Experts of a small language model: width 160, 8 experts in each of 11 layers.
Below are experts of layer 5 (counted from 0) of a mixture-of-experts language model. Rows are named gate (a neuron's input weights, with its number), up (a neuron's input weights, with its number), down (a neuron's output weights, with its number) and show model dimensions 0-159. Each number is 128 + 32 x the weight over its row's rms, rounded and kept within 0 to 255.
Before each expert's rows: "mostly gets" lists some tokens that are sent to it at least half of the time. This comes from a sample of Wikipedia text that the model never trained on.

# expert 3
mostly gets: " June", " Gu", "cc", " until", " before", " occ"
gate8 [108 122 111 166 118 180 105 158 143 141 119 112  91 140 124 123 183 112  93 116 130 100 152 140 187 177 107 116 153 104 107  77 129 127 170 166 130 102 134 158 121 203 108 158  70 157 166 104  95 149  69 178 187 177  82 163 135 138 104 118 113 113 115 121 107 112  80  93 196 161 119 138 166 127 144 115 139 169 139 204 132  99 117 194 189 166 150 130 118 166  61 121 113 144 154 181 144 150 156 154 106 124  55 156 134  98  93  58 113 131 152 134 139 107 121  98 115 120 130 145 144  95 129  51 162 171 163  87  80 131 130 117 140 136 110 106 112 154 106  64 155 164 188 169  82 146 155 160 120 139 142 163 184 130 163 148 122 114  97  97]
up8 [ 50 152 140 133 114 144 172 124 154 127 107 175 137  90 189 136 134 150 120 101 183 142 140 132 165 192 169 158  70  92 159 190  78 206 141 119  96 121  74  98 103 159  99 137 140 126 164 108 137  91 134 132 146 154 154  88 131 149 118 159 139 151 140 116 184  79 130 195 164 202 124  84 107 195 138 129 157  87 138  35 126 189 146 120 159 116 112 121 134 136 169  98  68  99 133  92 124 120 124 120 166 152 140 144  91  78 140  91 146 107  87 101 125 138  58 155 156 159 143 100 128 147 131 130 105 127 115 148 115 121 131 111 190 104 119 131 128  93 119 129 127 124 131 101 109 169 125  95 162  60 131  83 176  86 145 117 148 129 196  99]
down8 [191 152 160  16 187 108 117  95 141 109 140 114 148 123  80 152  97 126 137 151 129  91 132 133 111 144 125 108 112 174 103 115 170  98 177 123  97 153 111 111 112 123 156  89 119 153  57 125 120 156 156 202  96 158  99 154  82 162 145 120 110 130 121  84 111 122 121 129 146 117 141 166 108 113 136 212 127  78  96 144 129 135 138 101 111 120 113 153 115 177 113 153 164 143 172 192  90  95 111 158  99  97 173 138 163 135 140 112 136 115  64 116 196 159 104 115  92  74  70 126 145 127 138  97  66  96 130  86 132 122 137  84 114 215  65  98 136 161 131 174 119 112 123 168 188 152  91 118 160 140 129 129 193 127 123 137 171 135  94 141]
gate9 [100 153 129  67 127 200 159 151  96  97  67 187 143 173 109 132 145 133 153  85 148 125  79 129 138 141 205 152  99  47  84 165  68 124 113 110 148 156 170 117 187 137 150 158  96 103 144 126  94 143 142 109 115  88  95 136 109 176 141 178 126  89 123 142 163 138 117 141  97 198 137 142 115 150 174 109  85 124 140 207  58 112 139 137 152 138 124 106  96 171  78 132 130 157 200 138 118 116 136 157 105 135 131 133 142 103 137 163 139 115 132 117 120 110 154 141 136 169 144 194  98 147 118 128 157 132  60 144 148 100 168  68 135 166 122  93 133 151 105 140 146 106  97  61 190 155 135 137 144  68 171 134  81 164 166 151 155 136  85 139]
up9 [ 80 123 189 123 104 145 151 142 100 152 136  84 127 159  99  84 156 151 162 146  99 153 123 208 101 129 183 176 111 100 151 126 138 149 172 151 120 103  69 119 104 111 160 109 168 118 155 138 128 133 182 153 164  95  75 142  87  89 174 195  55 106 183 106 125 104 125  54  71 116 121 181  97 183 133 125 127  99 126  78 129 132  79 136 142  87 119 136 143 164  98 103 126 112 116 145 176 121 150 185  98 123 128 160 177 157 124  92 154 194 140 142 160 125 110 142 149 125 130 157 127 104 126  92 114 123 133 116 168 171 102  87 120 143 162 105 182 163  43 117 110 116 142 175 118  78 192  97  99 143 136 165 144 148 126 111  77 144  79  97]
down9 [114 180  65 141 137 107 117 112 122 149 130 178 157 114 150 176 139  77  73 149 120 160 123 135 140 163 103 150 140 136 126  97 152 157  96  85  97 133 104  68  68 117 125 170 167 100 108 153 102 122  69 144 154 139 146 104 144 131 191  81  46  97 120 114  83 119 152 182 204 117 154  65  88  82 130 195 141 115 164 138 128 183 133 191 123 190 154 126 160 113 170  62  86  71  86 113 113 174 132 104  98 175 139 137 153 116 133 151 123 139  92 145 182 135 161 120 130 133  87 140 147  97 139 153 115 125 122 135 134 223  89 122  92 107 156  98 151 131 137 149 149  85 130 140  99 128 141 130 150 170 103 160 101 176 142  78 102 160 128 120]

# expert 2
mostly gets: "–", " (", " imp", " [", "mp", "/"
gate11 [114 163 120 152 116 179  90 126 102  74  87 137 113  53 146 123 159 106 122  89 157 120 163 234 144 163 147 136 113 118  86 163 116 102 179 114 153 120 142 112 110 138 110 132 110 114  95 140  93 186 189 126 142 136  94 163 137 141 170 105 115 121  90 184 107 131 167 127 145 178 126 165 102 164 123 197 110 124 168 130 179  99 190 169  89 113 109  74 162 164 150 116 137  97 164 204 179 108 121  71  82 107 150  83 113  72 160 175 114 157 120 143 105 160 132  95 127 119  97  66 103 159 180  59  89 133 127 163 165 102 120 104 143 151 128 154 145 128 155  73 137  91 135 147 141 133  91 148  82 144 132 132 143 122  86 161  90 107 146 138]
up11 [176 136  83 146 151 106  88 163  73 102 149 119 155 102 115 106 133  46  71 176 148  81 125 171 154 134 135 181  73 158 113  93 114 104 179 167 132 161 111 101 118 163 164 133 144 157 118 174 137  73 157  94 143 118 109 156 135  76 161  76 146 115 106 165 137 165 134 122 157 156 104  97 120 106 159 143  68  76 143 123 119 252 149 135 117  96  86 148  65  82 122 126 106 117 133 150 186 124 153 152  85 154 112 155 149 148 148 114 115 138  99 130 119 167 105 115 112 100 190 138 114 166 192 137  96 108 153 172 138  80 143 103  75 137 111 110 125 133  98 124 135 119 182 103  56 111 124 127 129 145 177 147 137 149 153  66 125  79 123 102]
down11 [153  71 107 152 118 116  73 108 128 123 132 114 149 159 117  97 169 172 135 155 125  88 141 182 115  99 195 163 159 122 106  80  75  98 124 143 115 104 156 106 110 143 128  70 156 139 200 121 169 162 120 115 198 133 134 130 105  84 116  87 115 145 132 166 137 119 142 149 113 156 103  76 181 150 148  63 171  66  92 129 140 145 156 140 111 121  94 114 128 109 122  97 103 103 245 128 135 131 116 149  76 129 101 181 141 142  94 134 147 138 150 104 122 124 122 190 151 107 126 161 138 165 161 176 110 152  75 138  64 129 167 105  91 104  86 121 132 115 160  87 111 142 133 132 177 142 211 118 108 155 195 158 195 164 135 170 124 150  99 135]
gate12 [222 148 109 112 106 137 122 156 140 165 147 136 108 136 139  93 122  91 127 155 152 107 122 146  63 186 205  88 121 171 112 162 132 111 142 148 124 111 123 184 101 115 136 123 105 135  95  82 136 171 109  44 170 150  35 104 170 129 122 125 122 125 115 113 136  66 179 165  91  71 106 136 109 119 123 115  94 136 104 150 126 143  66 112 127  90 141 180 169 112 132 150  79 158 148 162 146 132 151 155 172  99 109 122 102 154 176 150 129 155 157  96 128 187 164  83  87 117 126 167 140 160 161  60 114 102 136 164 101 130 171 114 154  91  67 139 128 143 134  89 175 175  93 127 150 160  85 138 132 107 159  76 149  63 147 154 117 106 177 124]
up12 [ 81 106 111 131 128 157 130 103  86 157 108 121 129 148 126 122 105 141 123 113 193 189 137  99 130 106 162 113  88 146 158  90  93 153 217  79 141 134 131 128 144 124 108 179 121 167 157 130 124 140 112 126 117 107  89  46 152 111 119 149 106 144 134 125 128 174 118 132  58 124 172 108 153 157  98 137 171  93 105 174 119 163 106 137  87 171 159 155 107 124 110 184 167 137 105 124 137 170  85 141 151 189 176 143  54  90 131 144 119  96 122  96 117 138  79 146 187 124 105 134 147  19  82 151 148 149 156 140 203 130 115 121  91 114 100 135  87  72 114 153 130 207 127 166 126 162 178 132 134 207  98 149 135 117 121  96 130 142 115  88]
down12 [127 149 141 171 113 137 163 146  94 110  99 129 153  89  68  86 115 128 164 107 103 145 127 134 145 219 106  95 145  98 145 186 123 127 108 103 127 184 107 125 140 112 114 149 190  51 111 150 123 119 183  84  94 129 116 124 131 105 120 150 139 151 160 145 170 104  76 127 143 155 108 116 140 124 103 115 162 124  90 167 147  75 129  81  36  42 121  46 133 117  85 179 176  98 117 125 136 107  76  96 131 131  96  97 114 104  77 143 176 151 115 135 163 155 133 161 126  86 166 114 189  99 115 126 162 176 129  99 106 143 166  96 128  96 122 150 125 103 155 154 145 162 162 171 130 105 161 200 105 125 133 146 167 120 163 101 111  83 194 156]

# expert 1
mostly gets: " cont", " res", " Co", " Har", " War", " tra"
gate16 [ 57 129 142 114  83 135 130 134 158  62 164 158 137 134 155 148 218 127 125  95 107 151 176 156 137 166 145 152 115 155 118 101 122 114 108  31 105 148 142  57 131 106 160 161  77 125 116 105 112  55 137 186 195 150 138 113  92 139 124 127 100 178 111 174 109  99 128 126 152 121 130 134 126 103 106 135  96  81 159 148 146 161 161 105 132  86 155 100 208  74 181  92 121 163 112 126 143 138 105 116  72 139 168 134  48  92 152 159 126  96  85 122 122 176 100 175  72 117 160 133 115 143  83 192 117 126 149 116  91 147 116 112 151 156  63 122 124 166 160 137 130 130 133 128 120 148 100  94 118 128 135 118 104 155 140 184  69 153 138 165]
up16 [ 66 103 181  60 140 145 214 122 141 134  65 136 176 146  63  77 165 127 112 118 134 183 163 103 114 112 137 117  72 108 171 117 143 171  94  64  74 113 137 182 165  95 168 167 129  81 119 135 142 150 159 173 121 139 120 104 114 123 164 187  79  94 169 121 105 120 117 144  84 124 113 160 103  98 134 187 161  86 129  90 124 152 145 107 198 145 127  93  90 134 182 164 161 187 109 124 137  98  65  60  95  84 139 120 120 156 125 102 145 142 113 138 156 136 125 112  94 165 138 143 104 109 113 128 170  84  96 111 124 135  97 170 168 146  91 136 143 111 149 151 109 158 163 132 140 162 115 162  94  87 137 128 103 133 163 123 100 162 102  63]
down16 [106 139 116  95 167 127  80  77 144 104  64  63 119 172 142 127 129 112 180 134 147 168 120  93 158 121 150 150 137 102 106 180 103 110 132 191 123 145 103 121 154 124 173 158 103 143 156  74 131 239  61 205  79 157 108 154 141 128 113 116 114 106 160 114 144 149 112 111 105  62  79 126 203 153 131 178 110 105 113 143  86 133  97 118 114 133 137  90 166 195 144 167 119 188 118 125 123 141 115 139 179 142  88 129 139 124 179 227 122 133  50  83 164 125 129 139 146  87 146 130 110 115 169 145 118 112 161 122 124 162 156 125 118 139 124 116 144 112 189 111 145 133 120 107 169 148 179 120 178 149 123 130 128  92  99  83 127 132 157 131]
gate17 [126 103 119 144 116 115 137 103 161 114 138 153 111  82 142 112 114 147  74 122  58 128 144 177 114 107 137 128 159 147 122 124 196 154 119 171  99 107  68 134 100 132  94  95 163  97 156 144  95 145 179 149 137 122 148 118 157 150 104 111 128 155  98 111 111 194  77 109 119 167 152 108 116 125 111 104 177  97 166 167 109 120 123 175 154 177 142 151 123 153 112 133 113 185 110 134 136 133 107 126  87 169 121 136  81 107  63 126  88 136  91 157 131 132  93 176  92 176  95 177 157 106  93 119 147  71 150  65 110 121 123 234 119 151 102 148  58 166 166 117 105 105  85 151 132 156 132  43 117 143  93 178 150 205 152 102 121  73 183 157]
up17 [ 43 142 186 155 157 116 168 126 132 141  59  93 188 129 174 138 119 141 140 128 107  88 139 138 105 172 126 135 111 125 145  89 161 132 105  88 123  98 131  93 176 144 149 128 101 165 118 116 131 144 173  74  91 131 133 133 115 106  88 144 145 156 151 122 151 174 165  87  98 111 126 131 100 127 100 166 136 171  81 129 133  59 135 118 118  96  58  82 133 128 175 126 110 132 136 115  91 158  80 121 150 172 129 100 159 106 191 136 139 112 114 166 113 146 143 101 129 148 159 124  95 142  87 177 131 146 136 160 144 144 141  81 107 121 174 172 175  73  79 124 148 126 131  60 163 147  74 187  63 116 177 109  81 113  97 116 191 154  93  32]
down17 [102 122 133 103 138 205 129  60  81 140  82  93 111 148 101  91 104 116 122 104  97 134 110 123 140 140 141 149 119 147  93 131 123 150 144  90 129 146 115 102 159 127 113 149 121 183 129 159 175 123  70 125 111 109 126 196 143 110 143  99 101 103 189 101 128 101 173  86 101  94  68 107  93 135  71 168 163 105  89 162 147 145 124 171 139 105  90 109 165  93 102 199 106  55 119 117 106 118 131 138  76 127 168  97 120 120 156 146 158 107 125  91 160  91 183  46 172 147 185 130 116 194 112  93 157 173 106  81 197 138  92 129 110 115 166 152 106 138 135 155  80 141 117 126 159  76 147 148 119 132 178 130 124  47 158 166 120 151  94  95]